Weights of a small mixture-of-experts language model, trained from scratch on English Wikipedia.
Experts: 80 experts in each of 11 layers, 4 picks a token, a sigmoid router.
Below are experts of layer 4 (counted from 0) of a mixture-of-experts language model. Rows are named router (the router's row for the expert) and show model dimensions 0-31. Each number is 128 + 32 x the weight over its row's rms, rounded and kept within 0 to 255.
After each expert's rows: a language model's description of what the expert responds to; "comes before" lists some tokens at least twice as common just after its tokens as in all text. This comes from a sample of Wikipedia text that the model never trained on. Tokens count by the router's weight.

# expert 55
router [110  92  87 123 145 140  82 200 138 120 144  95 162 158 142 113 125 176 146 169 116 140 114 111 116 160 173 141 132  78 100 103]
Description: Verbs, adverbs and particles in plot summaries and narratives, such as back, soon, to, get, returned, eventually.
comes before: " to", " the", " a", " his", " be", "ed"

# expert 41
router [100 153  97 142 143 118 123  94 105 138 149 124 174 153 161 130 121 190 124 131 144 157  92  80  85  95 132 157 128 116  91 125]
Description: Four-digit years, especially recent ones, in dates, birth parentheses, taxonomic authorities and table cells, such as 2019, (born 1977).
comes before: " |", "\n", ",", "–19", ")", " –"

# expert 58
router [ 66 102 134 107 141 130 112 112 102 148 140  65 145 162 165 110  86 153  75 115 143 111  79 125 124 151 145 153 117 111 156 144]
Description: Clause-ending or clause-linking punctuation and relative words: closing parentheses, colons, semicolons, dashes, periods, commas, which, who, where, that.
comes before: "\n", " The", " is", " he", " In", " He"

# expert 22
router [ 91 162  93  97 191 110  56 128  89  97 121  67 154 118 178 100 105 131  67 195 125  98 167  84 129 147 117 150 101 120 105  82]
Description: Nouns for a person's role or relation after his, the, their or a: member, president, father, successor, director, role, version.
comes before: " of", ".", ",", " in", "s", " to"

# expert 56
router [128 123 112 105 110 129  93 136 112 155  88 121 117 127 180 112 136 216 126 130 179 130  91  96  93 184  93 171  67 121 133  96]
Description: Prepositions after nouns (of, with, by, in, on) and -ing verb endings or gerunds starting a phrase, e.g. installing, using, mutations of.
comes before: " the", " a", " his", " their", " its", " an"

# expert 51
router [ 89 148 126 115 132 111  90 177 121 124 107 103 158 122 192 153 149 182 141 110  85 132 100  89  90 135  51 173 121 120 145 155]
Description: Prepositions linking a noun or verb to a following phrase, such as of, in, for, on, against, between, during.
comes before: " the", " a", " his", " their", " this", " its"

# expert 15
router [110  96 116  76 113 154 108 128 130 164 176  62 181 159 133 105 120 142 118 142 109 174 117  98 141 129 186 175 150 164 121  95]
Description: First token of a sentence, list item, or table row, mostly In, On, After, During, plus table cells such as Loss.
comes before: " |", " the", ":", " November", " addition", " December"

# expert 20
router [103  90 201 149 101 122  74  97  88 132 159  92 146 117  92 113  78 140 156 104 144 202 124  75 127 141 133 115 114 123 124 130]
Description: Full stops ending sentences, plus clause-linking "but", "However", "while", semicolons, question marks and ")." at clause ends.
comes before: "\n", " The", " In", " He", " It", " This"

# expert 1
router [ 80 108 153  92 147 156 160 186  42 116 127 110 172 156 182  71 134 137 134 120 154 113  96  77 129 103 114 145 155 145 108 169]
Description: Plural nouns and plural suffixes such as s, es, ers, in running text, e.g. people, years, members, cities, also they.
comes before: ".", ",", " of", " and", " in", " were"

# expert 59
router [170 152 153 107 136 104  98 169 105 162 133 108 151 136 153 132  45 146  68 145 141 168  89 182 116 131 119 136  93 149 133 107]
Description: Place names and common surnames or first names, like London, Washington, Boston, Smith, Aberdeen, often naming clubs or locations.
comes before: ",", "'", " (", " City", " State", " County"

# expert 26
router [102  73 148  91 152 143 113 126 142  95 167  90 160 111 122 123 111 110  78 148 124 162  94 115 130 173 117 125 136 126 156 137]
Description: Pipes, decimal pieces and percentages between numbers in statistics tables, e.g. hockey stats "82 | 27", vote shares ".4%", times "59:47".
comes before: " 0", " |", " 1", " ", " 2", " —"

# expert 35
router [ 86 144  76  80 198 119  74 135 114 112 147  90  88 140 100 106 183 188 111 131 106 125 103 105 114 120 162 150 131 135 129  75]
Description: Spaces, pipe separators and dash rows inside wiki tables, mostly before numeric stat cells, such as | 9.8 and empty cells.
comes before: "\n", " |", " ", " 0", " —", " 1"

# expert 29
router [123 125  91 124 160 105 109 149 143 147 113  86 163 162 122 119 149 177 144 162 130 191 135 100 118 139 134 151  78 123 141 138]
Description: Prepositions heading a phrase, often after a verb or participle, such as in, by, at, during, under, with, as in at least.
comes before: " the", " a", " his", " this", " its", " an"

# expert 16
router [170 111 128 114 154 117 138 111 151 140 207 118 187 151 178 148  66 164  83 136 185 177 169 107 168 138 177  88  97  50 145  65]
Description: Past-tense verbs and participles, whole or as the ed suffix, often after was, he or were: made, used, became, released, named, chartered.
comes before: " by", " to", " in", " the", " on", " as"

# expert 7
router [134 165 146 152 183 104  70 109 144 137 179 101 121 123 163 112 134 140 110 134 128 122  78 109 191 107 125 151  73 123 148 159]
Description: Line breaks ending entries of bulleted lists, infobox fields and table rows, e.g. after list items, clade lines, table cells.
comes before: "-", "\n", "|", "=", "    ", "2."

# expert 43
router [100  95  66 126 193 168 126 131 162  87 166 112 141 139 118  74 108 120 109 134 143 120  94 152 173 140 174 170 123 106 121 137]
Description: Field labels and column headers in infoboxes and tables, such as Location, Votes, %, Total, Born, Coordinates, Candidate.
comes before: ":", " |", " by", ")", "(", "=="

# expert 8
router [145 138 120 126 163 135  65 128 110  87 159 127 175 157 129  94 124 111  93 107 152  93  81 128 129 106 109 151 123 113 114  95]
Description: General nouns naming organizations, fields or groups, often plural and after adjectives or "of", e.g. government, agencies, music, players, research.
comes before: ".", ",", " and", " of", " in", "s"

# expert 30
router [ 85 178 148 143 116 199 139 122 126 145 184  93 159 174 153 104  73 159 110 121 145 133  64 115 186 144 169 101 142 121 148 124]
Description: Final nouns of proper names of organizations and places, such as School, Cup, University, County, Industries, Cathedral, Racing, Defence.
comes before: ",", ".", " (", " School", " in", "\""

# expert 37
router [110 154 113  92 186 168 139 178  93 116 159  61 122 140 142 192 111 127 110 116 161 113 115 121 117 101  75 121 148 164  70 154]
Description: Pronouns and relatives starting clauses, such as It, he, that, which, who, often right after a period or line break.
comes before: " was", " is", " \"", " had", " has", " would"

# expert 2
router [135 133 139 146 114 119 143 115 134 137 183 128 212 176 171 153 123 210 135 133 119 214 134  83 113 121  75 175 145 115  79 109]
Description: Month names and four-digit years in dates, e.g. "16 May 1966", "in 2003", birth–death spans "(1890–" and "(2023–".
comes before: " |", ",", "–19", " –", ")", ":"

# expert 17
router [182 134  97  87 148  99 119 134 146  93 150 102 178 117 126 117 124 149  73 130 122 176  91  77 182 159 116 180 180  80  93 139]
Description: Everyday concrete nouns after articles or of, often before plural s, such as car, water, aircraft, cow-s, turtle-s, balloon-s.
comes before: "s", ".", " and", " is", "ing", "es"

# expert 25
router [155 131 163 111 133 145  82 124 110  93 154 122 131 135 189 116 103 192  87 142  94 150 111  79 147 129 137 190 128 127 155 155]
Description: Pipe separators between cells of wiki tables, plus semicolons, dashes and parentheses in stats; also the word Scientific in taxoboxes.
comes before: " ", " 1", " 2", " 3", " 0", " 4"

# expert 19
router [165 121 155 136 172 118  79 107 126 102 145 112 156  78 119 171 106 123 104  99 105 147 114 120 187 152 142 115 141  78 136 113]
Description: Later word pieces of non-English personal and place names, such as kov, ić, ski, ko, ano, in sports tables and lists.
comes before: ",", " (", "a", "i", " =", ";"

# expert 31
router [102  97 164  89 139 163 113 104 159 148 180 114 126 165 119 140  68 126  82 144 125 130 162  81 159 178 145 123 154 130 100  96]
Description: Single capital letters and abbreviations: compass letters in coordinates, initials like J. R. R., degree abbreviations like LL.B.
comes before: ".", "N", ")", "W", "E", "S"

# expert 47
router [109 124 151 111 149 128 123  75  67 153 159 140 167 107 116 137 141 202  91 146 127 156 122  94 172 148 140 178 118 129 156 161]
Description: Pipe separators between table cells after scores, numbers or names, plus list numbers like 10. and colons after Synonyms.
comes before: " ", " 1", " \"", " 0", " 2", " 3"

# expert 12
router [ 61  87  80  96 168 175 124 120 137  99 246 109 139 147 133 101 151 140  99 190 133  95  80 143 171 106 176 160 170  95 181  91]
Description: Line breaks ending paragraphs, == heading markers and heading words such as Filmography, Transport, Career, plus table-row pipes and separator rows.
comes before: "\n", "==", "|", " ==", "---|---|---|---|", "==="

# expert 54
router [ 59 175 125  97 146  87 145 150 131 116 128 163 210  91 155 177 174 118 104  93 155 196  84 113 148 112 134 122 106 121 120 104]
Description: Numerals, especially in table cells or statistics such as vote counts, populations and percentages, as in 139, 3,389,365, 840.
comes before: " |", "th", ";", " m", " km", "/"

# expert 36
router [120 132 101 105 112 116 119 135 171  79 176 109 170 165 113 149 123 183 139 117 176 189 109  62 118 146 163  89 124  74 117 131]
Description: Main verbs, mostly past tense or infinitive, after was, to or a subject, such as used, played, built, served, tortured, migrated.
comes before: " the", " in", " to", " by", " a", "ing"

# expert 50
router [100 124 143  99 108  70 138 142 149 155 116  91 178 123 152 106  93 176 138  97 192 125 111 133  88 107 150 174 150 120 160 144]
Description: "of" and similar particles (de, von, del) inside institution names and titles, e.g. Earl of, Institute of, Museum of, Minister.
comes before: " the", " his", " birth", " these", " Representatives", " Year"

# expert 52
router [135 134 137  94 166 108 110 112 135  91 115  97 148 131 157 113 126 187 106  72 142 122 105 100 183 106 105 146 101  92  94 157]
Description: Line breaks and heading markers == in infoboxes and section starts, before fields like Personal details, Website, Occupation.
comes before: "-", "|", "\n", "==", "The", "==="

# expert 10
router [126  78 134 110 153 160  47 149 111 155 145 125 109 127 154 158 200 170 102 152  98 206 133 104 153 179 133 178  98  74 150 127]
Description: Linking words after a clause, mostly with, has, had, have, having, plus without, through, using, as, under.
comes before: " a", " the", " been", " an", " be", " his"

# expert 18
router [124 130  95 146 150 103 108  93  89 153 162  89 187 151 140 115 114 178 114 141 137 205  95 114 140  95  80 141 101  81 135 136]
Description: Sentence-final periods, closing parentheses and closing quotes, often fused as ")", ".", "),", ending sentences, song titles and table cells.
comes before: "\n", " The", " In", " He", " It", " This"

# expert 32
router [155  97 174 134 197 137  93 138 111 110 159  72 144  68 137 164  98 192 110 137 106 141 118 103  84 134 115 161 169 127  88 113]
Description: Forms of be and modal verbs after a subject, such as was, is, were, would, may, can, often before "be" or "not".
comes before: " be", " a", " not", " also", "---|---|---|---|", " to"

# expert 53
router [100 124 102 134  81 145 129  86 124 118 188  52 175 126 171 145  81 150 135  98 117 136 103  79  96 140 101 138 112 135 102 104]
Description: Conjunctions and prepositions opening clauses after a comma or and, like after, when, until, because, before, in biographies.
comes before: " the", " a", " his", " he", " well", " to"

# expert 9
router [122 148 119 117 184 142  60  82 115  70 115  76 158 138  86 126 119 176  86  76 116 146 139  95 111 162 133 174 158  90 161  70]
Description: Common abstract nouns after a, as, or in, usually followed by of or to, as in time, part, example, sense.
comes before: " of", " to", ".", ",", " in", " for"

# expert 40
router [ 80 146 113 118 174 125  66 159 148 138 197  89 147 174 154 139  98 137  89 198 193 156 103 116 147 149 137 185 116 117 123 105]
Description: Number pieces in codes, coordinates, model numbers, dates and table cells, like 06, 27, 370, 14.71, plus country codes.
comes before: " |", ";", ")", "′", "/", " ("